python train.py --num_hidden_layers=13 --hidden_size=256 --n_experts=32 --experts_per_token=2 --d_expert=160 --d_shared_expert=256 --hidden_act="squared_relu" --moe_layers=[1, 2, 3, 4, 5, 6, 7, 8, 9, 10, 11, 12] --router_score="softmax" --normalize_top_k=true --routed_scale=1.5 --balance_loss=0.00245 --balance_bias=false --router_z_loss=0.001 --init_std_router=0.0284 --lr_router=0.000862 --vocab_size=18801 --norm="rmsnorm" --norm_eps=1e-06 --tie_word_embeddings=false --optimizer="muon_variant" --learning_rate=0.00842 --beta1=0.95 --max_grad_norm=1.0 --batch_tokens=[16384, 32768] --max_seq_len=256 --train_tokens=243500000 --max_steps=10360 --dataset="wikipedia_en"
Below are experts of layer 2 (counted from 0) of a mixture-of-experts language model. Rows are named router (the router's row for the expert), down (a neuron's output weights, with its number) and show model dimensions 0-255. Each number is 500 + 50 x the weight over its row's rms, rounded and kept within 0 to 999. Numbers have three digits each.
After each expert's rows: "comes before" lists some tokens at least twice as common just after its tokens as in all text. This comes from a sample of Wikipedia text that the model never trained on. Tokens count by the router's weight.

# expert 3
router:444490454532558480538463560547389507385400517488483411457571534490523512499531483489575467350475460446522483553481421580517486539547574508537583491516455573437497502521510545539526490472483475450431430533499501414470430513565454474514435620472477638490537507451500534455516563595421462629555588502472529565488492582476427526501532468501513498475416488489497470493520450499552550540513523411500510529553520640509476449481505435429481475499457606549532526500450598533538514583470530535432521515527509558543488435419439500506388525475474487548540378482626457506418458512541495459469531501560429583479516503557542475495511507486456574507445521591513558528544425455460529529524425521536512474482525493527534437559471593581451587483527488525501502548479479426465418449563548
down0:497513471512507470520491456519401481538575542521382469463490471461455511519579384483481394511551504504549446586556479504446506443390526483564392538433567523457427509454484497552541490531458444392527519494419513443512597501584544488498463399510567506487479479508453550421512439534495472492595478536520558484479512556475522554564587457503574547515547386474578510518527495554523556394494497435612530433425440531478521430522488500585495573454548465554525565524593393552479548459451549552513561558458490444538503483570431454545519526504575452518519485476564500487447499521479470578513552462562426534574573559480543508427491552522474468500540392503499517593536512439473522499459500535397421425537571451504469463411580513476516473498375537484515506464414461436450520481573475
down1:620573535477499498592600512571490512544492563552451523479472434554529469554502558452539439484542423528448538567511543524488539565542428505547477516548568471557433569592620587480492522453494451481607445476607513511479512513439497554452621456517537537434444491555480554514404462452464563461426545559426452490437508536479462570504461587547569490454470569555574452549477473458520472425476534575472497515517398570551440493457481508539497523516563569539464482425497474586530505466500454426525482555560567452561617562542451457482424461447517504491547499539472511497504468468483424461526451499458477568468449569499530525515595553577545534492518415489535561416517432461493407577484451571557481485469519464479586486550416428488539490504403496412422544469507430498485478518425558
comes before: "\n", " |", ":", ";", " /", " by:"

# expert 12
router:509572490531505481563521528511553493513454458536513473449572466445459613460634487535538448440456483383535370489527433603519416445519592620383523516502400543414594442432478563499541428506545489400486412515497568482506495598465518436500463502560465522474507443491432529528473566481519498544597559480478491471439506521501445474425518527421541512465480522502551522543548456480488558561582501484497515471508491587474514465575452524455500503542504543507480551533502517539523519518548559550442545549482495412549495436497479478558430485402510470494507476397594396404477497560533541439493501438520491504505453415542486524458518467504448561530444460505485542442479406414520508568544396566516482398418541586513564525461593601476476526496465505490520603548486514488575452498552480
down0:490530512555494487535452459473515470409491431416588486525528466563494552461471568451476442565449428521600498607529466439486436442530516540473521560487447496575401505551430595559463462583587473502519494524501591533497426518481442490488543467503488479501491450463435434512541483493538548557505579522478610529612529422524473482556421560461535508456585496492572568533473460510470501480445466470487541518467451512482593516459500573625393510440408441427445490527463409472533538586506452581509390530527482539494522514436570523481454451532406615614457447483364533512451447431486551568495412469502492581455439466480503514509446548503486477533518407442501523499545550512505444466480459557432511469467497594488551545509579475492488437520464557505499444578465564442529504523581563
down1:513539520490409473492421514501424559518526467471608465464442431572425406539428529387486481432534527500415509548550474571521513470572465449386511586434531488478521552502500493605460540430533595548497428508550515523559584543464532584471570500460500536563494479519483497555477487516419468524416528547452473482453549436440539461583423565426525541503485405523516543540494579547494631557484446534508554478605514448559537522427523454531500480490487514372495443529513489452430503528551433521583514480420524421478504556467430432432568485553531509515447468560523441453458550535470539483535450482461496486423525504553396543490487524437527542420462569438572526483484511513477489537493506440443490531459505462624539551466575458439415470505456553599558580426474515528467520432428453
comes before: " the", " in", " by", " and", " to", " a"

# expert 11
router:652497439559593533555478444490416551524480447567510526487647460497568564533529452577608569471491401439516524540534449479504465457547522567412534536445519426361521469524455585479535438459563496497451504525579480470452476502501495408534530494518515505537505605459481502522509472512467496571525598419512460496513501526497495525450565502471577492452453431503513492469506509540497520488539478436547460517656565555427535407537410493477491568503507535520478485532554510531503490517455524587457488531468513410528471499460478561553491480522492533548488490513568459475399439490540525493483488416506486519443456426586552441385452522524478584541449425607431525484553476501491471596554479527474479482432567549506546435456595520550485576393489602452468526529482412424531421485540477
down0:452473486494534468529497501492510517450479452542375520587479529568455442527492459537546605401464495468511502552566508514453508536444507521553496424489548460597450439522475591442494492416501496421525490632414406531459446586515531495403484451427492465519441496568405558564578515521389539497475521555506568548530456363521485479470497501426447495453495511501475557451469557574502532423500488539534582509540506423495433535431603441526498491529525529466502422514598463523537499479518429449542555547449501569468548498397456434539549536475460446415524554469449387456389467576537451424474429549476499422509458573431469559467512483506566531470486574500512514511451584522454533407474448499483461392488502550470583524492528547432484494524537468453610474431514567440515493503544489
down1:510511497373468483535527528535490496541504480533601530563474494584440567515476436514529520523443555552544492552445583555522467456522453506493553522463458514515564497523463457498507449487387503498463502475534538534575429553516504434579548417535530386516524502512493530481480585522490455535455441523517546477485505554476482494476574450576455542535565527526551514421496405506541448468459514449461495526519557473473508494435504462508622485615400596598487451556422520467458475493385421559429484486422489550534525517504433398482510573596422436509502567520502469508495523535494370641499402461468459411471507430561412501509585507458484390530486463587486472469490504488552557520551520539462619507349526485575445479491458486546398569518474468459534546488482506543499557481567463
comes before: " the", " and", " which", " a", " but", " including"

# expert 10
router:545492390486476474524451542526520498485465489516615498518544494421527501528521411536514559464433514439530505563546488529547466492556584492438520446515464464400495474453453556526473475457474425461479420506502547519465451607478503421464447506522380625487500509529480556509565525561447520518532576437460528513503406579519405493525506483434555521502485610428466523563512541506515504561528492529559461499600571587475434470558463515468536440444521604496503550513487562578492513465426520546436514501455437445502465442490417580581463475508515480506499528545559473481501559509513523376507544514541450558482442484530532418368573427409433569450421512588434553461503453420472496608541488489488497445472562486536543384464556559530478629437459533422443468479481498504574436435544500
down0:506614595536387511470417503545583365453517513494434547450464494548517472527437447554534520491487568555549523464523550523525585449462589418476536404489514471495506472546428461497455473430467489452540451513547449418468441510602472318501574533560478457473442448424486529497459530515599518495418458501436495524538530466479506524526530530433495492447495461516496486517493415459477464523518515505525497496425510445464530549535612432463586525466594480586548509472476530583482570487570469591466439489448514479523502448442501492481578516428529464513464558381564514478519560462559528495505434408512456547502453434501544551547520517494536527461451507462479571571493536550447480480564589502502438441490623503516534522519433485501435547572514482488693512478506425577515504528429479
down1:400535543466483497546543518442459487584418464465513422451568497531467398493476609443457534517480533424490510510531613545497433488430470584471479549483551621573589445505587446527498464573496540550482454512480523456536591429549529441534493500433465389521517528482494465489415537471600534500423509520526449587539497461470461531457507508504490508510630451479489579535456435502546516519462508550536459523449519472494479506457552539475529492448457551541431485539544556482537499525362468592406535447592530487538456426488434477478523468444433393513415517575521495540470509575425573599527439526483538467559456466461480456473525522451558477550378551552592458607514479529524528516466450458550469520573475551560472441478397457565572570532507480502479540482444413446461445517510445
comes before: " |", "9", "5", ".5", "3", "4"

# expert 31
router:555475402533442455471436506518520516471445384470563476499544510571529565560617474495548462440491481429458542491502488506503353548549584534395513503499466533443467469452616556508469417426465443535472435547552501531448445502589450431450507477525443512539560483455545496517495561482463450543484558559474500508601467541463479485468516483492551592441427512482589544483519513483544595474556421422476479524529580589444485440555488453440493465534553539578539494467429563538520542555439567571423515522507489539543480389512476555530496430419503462561448481495561559406530467475528492499537505460548526489507382427555502440418504462463434524568533503531477498474510365452528466488561453445534503443437498517428470519523544573508448555385447508483422581522472479398577512532565479
down0:444507505524517583478533449463462493573522508426448456465518536519523483474551462519430522470579511398538592473528440497456455457465493529505485471398482507474490532528423498534566558525581511510548506509509537493522437471358558475538502518558497476527475486545521628481506400527489559560494515550477536532578471465372633547492502485498488461485540443440520437441465396528441417577500460557481522568405335466478477399589484480535514475555551532451448520463461560519520471531501448474482469462544615497459528495509431544527493454511511575386330552565528530467462514479586463543569468524489524552436444501500437569533539492466404508408568486370515498491437443481465559458469482445478537455499419503514489559463453533489518572486525569416487509553560464524530452560448462
down1:526431484422505577499493560438529594494450450489494506447548498502430494596529570504553474474512595507460463454538519479552486515552435460579543479524537462586484558539488406592503514517556639597522465509492585538470421499514498575528451442447493519452496503541558473438456560523482488529507462388476517514478525428435499580532558537474447557459525518410483554486490498529588578506531436669583616544513465561542436485460581506467476571472496487486558538572492551429388558489564495497503526420516475454478535457435389502508522478423532439521490570553479423498458503504491482517445514531485533477449444489408480421569601476584527480555522510473402505499526504460533548596544502500521517489377490553507490406475426585570441536501490597479476526483521486515453598490568470
comes before: " the", "The", "In", "==", "|", "==="

# expert 6
router:599546440514503502474451520567399491501428451562532420426526434496489553551564443501574525396478525514530491510511500558525487599513574527460502540487429491434502491485531494470506465481469530441428461576529491544454449532503498545421410497470500553572458380432456542494594505603510469616546510469531545530505479546456402405498507513409571528485482470488557477502580497462455563477505480556520504491577515530517442401528502403470452533507549521579545532519488609593525469485460508558355515525452513447586493469495389523537495580478523493385534537524535450428448579514535581460561505493523379492502482463547481420478511413428464588552463474556463526512585449424556501538575473550437522468531479546451532400488519567495481520441472529426445510545472491427482424462554527
down0:428554386500530382485445474459448452543531549559416509510524512537477442565416453527556445530515466558534570494454520574563495527525505505475483505476436536555427497579443462537494431504413483523421445458583514456584534461541498438541496526578429507553490536425559474529527527466484498477481480491480593468469424510483463471576516458488568460524516461565501479508467553572454435522555479452537444542434489486462564411425488504458458573474446485534522507462514569466479520479477456456554455480430481460559411551527520508471532485553467576518507456392584512458516518502414475400413578501484378483545388474413502458514407570498567417596492495507496548471444599509556442505414486597452454459412395435459574428547566498456461531485496540472501489557455455392571532480586489
down1:471490590484524472482527566554462493622515571469500536507456528503485532540501588538487486539492559553488492550507469443441581407459480462532427499461517467425478403511467500548455394446532548493559520470485517517504543517573481532553483505558469485617515452520451535531426573497474480519449573473487527444482481462423476470462522517445521518537536447508473477511513491524545563530445571422459512456490521585490562543432515521548426444534545518489533540409489615563481445470542495511588582454508525397449393459489498565424507469411595427457462431552429505454414548506482423477410518460506576479489495491551483443444520556524413523517534542496467504506589534402513602532482475409528499359459526447559490465552496552367649449527489523579477624494499552422502476495474590
comes before: " |", ";", ")", " States", " Albums", " (6"

# expert 21
router:535441392490507439570495561598437518505478421627524505479547440458499495488653458512515543395511543452473435504489486525515434474601602544480502479491439523496534556472487464514543472393502501485477495477504481495450449502522495450446463526566443536583581547491449537491577405568564503540555565446455521552604522575488441409466573483414511548436485459563519447549554436521490519487530472498473557471544473579505419483494435502518495555427557533513506489585487542589537469529516532580465558548482502512499472412451441551511373482482530553551361447525605580415478444527518543460447492459523451520485423431503499468520563531443502550425470537512479500457534417391472503522549426528525535479535479603486471410484492578518487547456506581502444557498474388497527432466519520
down0:505547477497540439588519485595467538502456463574472591565567526423523472568459543405502524549512425473559438519383478471461570515493510444479505625494465507451499495562496463547429509559473486478530562463424496435566441506488478522473609437428560479472550612497390475515497499497540473530468440496447492530531523496456534497389495520509345568497559479487529519550460546509500488516515459444498523530500518511538511492485441460487523509517440484551520401618579417537469506491619460491516424537591610505497475484467453548446569591533500577517485400480542438516489550499542508478539477633551431477527448426549518418513523427415448468569488478494443513404534539624565481579470487499550521463494488528478500569393511584412442539400445467468506501487526455492462547471485501
down1:482489534481558530507569500531492483472436509455462453444482529554516570516486581610566534518505490548448392491442469503528581501581440433496501467472464530391532519470509500466506544525481489506469481556564495567497534492461528548436481555524425460494517560510547547422416446493506520466396536463555536492428470554530535457550455466496496532393488571488456513518493416470454499447502515578400422460517534556425445582486461475480555518477481573434408521482468552574458542428457495392550523593498504455561564456449503449500464465449578422449552522507546525536461525554509555513479467550528511582530505498493467429557535526425583418408509439485335402541546521603473440588506524490412513505544488459615454460453455478438434576359448515567586464546505460548452489573518466
comes before: " to", " the", " a", " by", " in", " that"

# expert 29
router:511496514547560469562459531545420489551410458557490468496531525441517508562588466538537508475476507405608518523478543537497408528521510531513502489536390562451518444463597526492529394499528462445467492507505482469450494514509479408469391478536420497459557535426492501555537445553485391493550576405518560567517501586443523409447512479450484526470479471528658439489422427439586499483563510539523514462535513551483479524484482514419516444470567545548517532536495532529484458588582494450478538532495426431481615453483385531513524507496489494575407503556580535477509443517576590487520561553493469476400407447590484452443644438505463555480545551583387522546512462411534512573492490511507472519459498549435543438525619546561442485499510474478463508523527542492550507460558511
down0:453574457531567543530481459527510476581554496598444451495466465521498530550447505565557517572511408584502495374501527519570603423449476496486543524573532506395441526394497543539501516422449479478491504502425440564509536562494519525488510435449509437568402458603498519497534483433514471518464596399520540529448415552551482408587401445464505550472563501524530465489441422506522490499560525492544515448440441507498513419420415458521556546447552552536547531509539435581548513526480388535522497425488536519496468466534443467503501443447478609459544547561466555491552498499550368546431548485503547519425533566501513480478413514464460560605479442504541524480451432488474606593536497500495564541480552549477464486447486518467582371517564477502458507542525479440503601444534520
down1:531503501461528502480511486592426574481404539533423473442463491508510441537587426485447562485560512485509460552513526488481543529461423479477509544438567593518523608620512507454520492528429431504505492556566532444546467470518545458591573543479486398446559489473556512454503491414525475536509562460443427505476514551514512553472407531532421549599525466558409579598543508453596540501475497477498410563593585553553422505549429569406481573489516538558473539596452474465494506401550474493479437561499484550518464488559489541551490464453433472493576504447544504423504561515657543533496515471445552548515489492472507493456512583466472468430454516594556515523456558513467531501478556448464468535499452482510554523548450490536584480463530614607510483371462390546477477472532456
comes before: " the", " a", " he", " an", " it", " they"

# expert 24
router:522443440520500470471404556566544616432453497537575445497557515532517558563569473490465494458510577418542453550455529571539426549548612552486459475514430547416517487491498548450525395453466451490482516566556497539489451531482491485502405533540482583611539573462467519523506503533477434567567562437440487514542488540512452473530502508379473498462472453463489444461509440449540593559531501446492482480526515581523443494514465485377432508454542586570460495564460586632499522492517528548446495478473532464518486451479437540533550496468595547571476488552528517366459407556530543465549576466482490537486461494503561497449478426496435514492398454552536582499544449481438542561504474480432463449550534516487546460501644512571424550438477557474479515558504564465465416360512541
down0:340552517525487588476510548451470593527499481534470484519578550528485508408442472519499464411564523490541495549528476497538592433577448486498520452533584526449498576461352518528551421510605457475545453477414480603566462522498527605458507502533511503487566510502431492576575532502527520426510461460504518514490579532504546403529526471482456492561472488549499419526515414455551534472501456492477427428471510528528397503507467506518552523498460420436529503538532561519519470512469559463592491510603552508380494464467534496507586440451431522517439530482424582429527460506504515454602509448497569492513472421595411434562554490499438417573489508447436512512445510458510565383537491488428516441567415484471534412476534451537462493520485498386506410479521560497447493552596488
down1:482534543382560495571429540483556498571529469474427496507586533503501439516485497518473548398432483439542588560519463561467510505433517563556535454410565471573425487509522364492516463518484526502472521507496468535493515548561484493496424450480530582409462569449571466450581472610431443465610475499455501519535526560540550523603564567525495522604427471488353473509474446452490503451478496528422538494492519463432530539394459501432451491465465441484440555451436439458424508457432531494521527506550515464487502613531569483490471417543499473567622572451492541549436533464580530542535556513509430530576509442538540563482521562512501625532447472534584552487538643504573481473497529418512503442545446489550545523542477473527448518477402520435454565505497523498550508530496502
comes before: " of", " in", " and", " was", " for", "."

# expert 25
router:528463417512430450473432544537479542431444492577579499542500495480476528560537515534516456372447519450497462564474536509611456454544568562510537484475512536469501461480492558476441502507521428593495438551461522506480466472486509436421451550482480585524544564463529552545643488548548510513498598412417502519613512522438469469456620502437513607479445610470502526504548479526578558588494501501445441454519557554487465476549481465503398456590439512555521481453439643537477522518446461535419495516503527434506385470428450555556490479430502474449491514550587522475407480479553542470519532445507435521477394383529507459485588498462499547529477501511402550430547482468457470471499501553503438452471527570440454418484477546581472596436458502483515498557417497483471453478578533
down0:475554484484606495505433540483503501418471462474498484515460456578462484511526490478486510451494564517506491378455566525535489563502513407477466535532514468502470558450438550422473532546474595417564443557436503528379514479440536541590540567508508561499422493453399491495384519492472496525514499548473538531346366449461501534535488594491624496468500529396494554478488491547521487522459463405538488496566505566519492499474522419492489412420612439498548473590481538443441508477479461545436521549447541537475516507538470492486560440461413462419493453553440540429492496485461421569502496605481513400549512549580443468509531460496511465376465379492426447563517475470499512446525489529523475451520553470538456454483507523491393479589509607473484542430531526578494450429489572
down1:412528473530488571490490484561476471457537547583378534526378498556615584521448510496493510527478514502442567404527554468438557519589475507501483521487511514450420510472563399472457481432577435500470510464514515507444424573463467416478517473519551567463460518506493597547491530597462463518538462557526505559534431465509544490547550522572539472495535542525537512499544624469434387377576532513508466510476498457515416571510433429421422464438536454535498515488444466412503521579440514509549446471524453557460558482463411443444493520472479496498506503404446529457573489501491518449474453608456454518461517517581578399539472459437512456450426496509516397547539507570519587539481525572530474568451486592488546529441531524486595511493582577544471541513571453551594465587482541
comes before: " |", "e", "ar", "l", "r", "on"

# expert 0
router:547518546595531478551451514520494536500411471551579410471591482473592603575539462555612511425507487431522383577474496542608428524453543501471545459589498618444519449413475584445495437425403489516498531601523569492462481521473494486424512544504483486536567467438458525527575457555476486648542528515509492480539553554474445489504534454409570543459419508492534477550510478438540565503523522530546533477547448540527466517494472483476449481459502476530548496492558545514496454527466561564426513544481404497553449451477488559529475512433455534575469426457566475420481535486520555367485509507560456536479414460540599449442533448431392549577472494563518559499509476435487480542518459456535554397512537525467513482538506496607479542463478528402426525510416454444485428519535471
down0:448512485592400535480544498464473508515490484517507440546607424464552468519483533493559568494599433530543510415444593510551518564506562562452534443555552484535381551577569465575432506401475484540423602501506441518489485461513483554485448553567476489541520590447401498509465512507504529525487463471501459545521489561405449530501510375540473500476584555533523535566468468426478432546483458518500448451403483454481458427425542562496522552587570406512471427479648542476500507481497513502498504499512458416440564572529512542522556466503495513498596556429477430476536465488508512492571571522567563491525451526578577527559486551560498513510441522438491538529614502568504480462426586491464490589447448542465478498525521434450528521417542410563609462549502428481415545491432502
down1:511477485499519476528612462533505525460525524448479473478493517527474457439529485436489627396451540516604483492596394416490491501443579542511439567479472601487448473454494508468527509512555470510510555477515425522512541423471504448494426497570510419429444468477494423486471447439490429534478580547555402587458447563526495459459442574491455568515483479561440573510512441577426490508559485493562523491500447503490456523470490505465489409475432465450528586486510398470588467504538481566588418438477442579481412465421529481486483510431438483548504494492540456479512428397480481384516469424523505382493569612566503602496470576604480485542409526436504490532508461472510512527505605562527586485468531489552514521539535503485579480532593498523446637539508523537410526502455492
comes before: "\n", "-", " ", "|", " •", " -"

# expert 19
router:509472404500546507504449475620494461454361466453520523474590402441552476484536461532553523424495457448518510640517475505542512554495626534474530491553484522453543467436500530519568426431543404475445478504485494501486413559567530455422507521468483550534562445423465533561552441563500496565478516445443516559512487528489426461424528473461506500508434541447511493530529467434432544566568538460448472480574536564479443456552485508442402529495566560575475531550461595590565519522438559554438553496486536468542461426450432592544465460489478482542444418565552450456460436492520527418485559377572516550473465456544562462420536452446462575569483454509513550449482419471501542597525437548461511409514491506478567499497573549557449530460500451392438518580528495467516454490554512
down0:408404516530472526516464461518455476341508550430517487516554462510471540472457650408501473504492513575570520553504540435494628402480535508464519441514570445510347506492513520523299437502491514420485399600587484459498475493498506574514509456501486501477469538468539431467576492533421435491493463498560439490586501375604480470535389479544483490486432501362489538485538489555435396386540518496507465512535475442488538428523512492463515472505485489451426478491449524464520530379525481553536470503455535525569494488535471533500498480476517533452527471433540569491532511555526498495539567511452448515597492496441515407434540422541506450511528520442390515487485417507476500537498506550532536574540538525485543471495502515494478485482521538630504420558522472541488528484529542
down1:491515364493444516531588487464614513538453529428466562482536474529580395433469560367427504440502538452463423461460500490480624509428456400562523526441469524486543552535569469484571447432490423549480425454522518454538553563487485526441414531554470517451586484515471506521447435417573526429482570438510543431438472539475516556391501511493453463500463501394496512575526534552439497500421527472583540499418455484476472474510564534411477496540424518615593557574550539515529465445552452470480517491521503462525471583580433481476554415513454435553450533524566490586555461440531533544516515457439452450484517532547545498497489463470476511493452477460545488536436535538511489499551495478517494540515497412433442528544592427602457520567563464466564457509408443487609514480484477
comes before: "-", "|", "\n", " ", " Party", "="

# expert 9
router:521541404571577421465489495495488503527415467564547495624559454517493526451524476525589509466522430384546452452457505481568509535510576498489592430479431485432500483452503595525511455396604492469427507552515580448471499563564492535417451606503481480571537514449426586536549429552544474555517579479430522496517522534472491525439514439422547534531461488456610460484548470505522590558508486480509438508528574539473414489570453453475459507515545512462496600493457594478538475559492513526411528541508493492535494470538522535535472502395458454452531426567472433479518512522556577494570519422531423554457494467484511400384505409415383500521487494586476533469512448460390519533588481515431547446473550504506543425453508497525454561488489531462445521601502476436545403474535485
down0:501467570399518485470555487407534477463450576481509483528528571562498547451470459585642403429531492497484501486494498564558397528550479532571470541456519470505571465476522632481470550557501543423492490515470492489626558479452507425519406494558451447520475452546463439530569584435398555455429618542533549439571555481537557462504480477519509534521514454449506461487437471497625451492548435482555371511517521428480493585500548534525556494502512450621467488434487499539510540512404535493542363524479477482529492493525511480547527479464474473462492399516444378500491532483478460591541532471488493594449566468582550488585533520557632531514550492468569488425465467541522542452499461468437465500480489455456520515449524555499511552470431470596491584528549538457441567495500519
down1:490485623430575565412524500433560471481500455414360620420497521477584596558542514477420553521539454457482477479530467571497529534490522513551486457558547396480453513423494493570548479490500471535515595525456400500399496478520448578368424456539482547566440471502490510507427499528504461550560493585569466515539436551400481605601550541433593532535452482544519484519516509493544540468512523505517514538494457448535485501513566461528529525509464546509534582471473486478538626458553534539523451459409552492412521524505458539611472430509552478434463585545495515445517463508466477541525421424525474519480561479529474512432492535477489465522494395511528517502475477507419491574534504544551482553362467495496480424493479423495458570511513569586564574440524589523470582525549520
comes before: "\n", " The", " He", " In", " It", " This"

# expert 22
router:573528471579546537467488478514518532484399439530596416536597419414540521504496451504585502441477527415474467524469476546525462546518522475471519531541443557390471445506581557484464464459490478512454428539590512458455452543505514428448411507515398484526464453489455548532528465510508430577534518453507574473526466575436400507487577467430515536435425517525544526560460492470563576512518470402506510483546509583467474458519489471430469508522548528594463509568507553477534495506432545507446569451507521389523461436488477522572452476497509568507392429485589455410475577562537564449521418434491502587445489486506557514419584447397427585468418456607485619437527432462522511538500437582525475496468561531480545488503580568522437549460468507478428537527418563495504446493487561
down0:426582524520469493521518490494493570483582531395502538579450477476519461368510551496435503524552555477510589402481422586602459464564488413452553560563541460481539631457457419588514444430566547512469455509518440532509541543515447527539497504416543471578507534517550453526507521487633501572502519557557571477528484571512489529451570476526524560480509486447524503526480497545461491410504474505596616559558432432440567495639478506446449488567359532485416515557488449483463542586463511497410566578503332531550491565451565566536506462460473470480477521434543528533480464418467461480473557544495487451522547495477492522587421491511487478594511513506507482489482494521482483483493446490524475546476503458451520383462523566539511489487515523459504513525416519448528436586429512
down1:453432534537536388573577494525521527456508498460463488451493433427476446422443445486519516518493532520544391519531422456484468451469519568568522447511399602383494495546539499434610551418508476548486492500499488455478466499520487432490560393480483513465498496507521475504530633470431617545482559582445472559557375515536410504579541478454529459506467533556519502589583404488493462511452464501547570491565462500475452509533483494501552471558539476410479439468474566493424461427500533547518521594496456561486459496526481427489482519506487522489518618535529533424477380510404462565495581473505494502531497605478583433500530584426461535526433410496472545523466475548503436490439597567511550439507593455504440483515403525524507486509539456587411510444577505452424505521472520
comes before: " ", "\n", " 0", " 1", " 3", " —"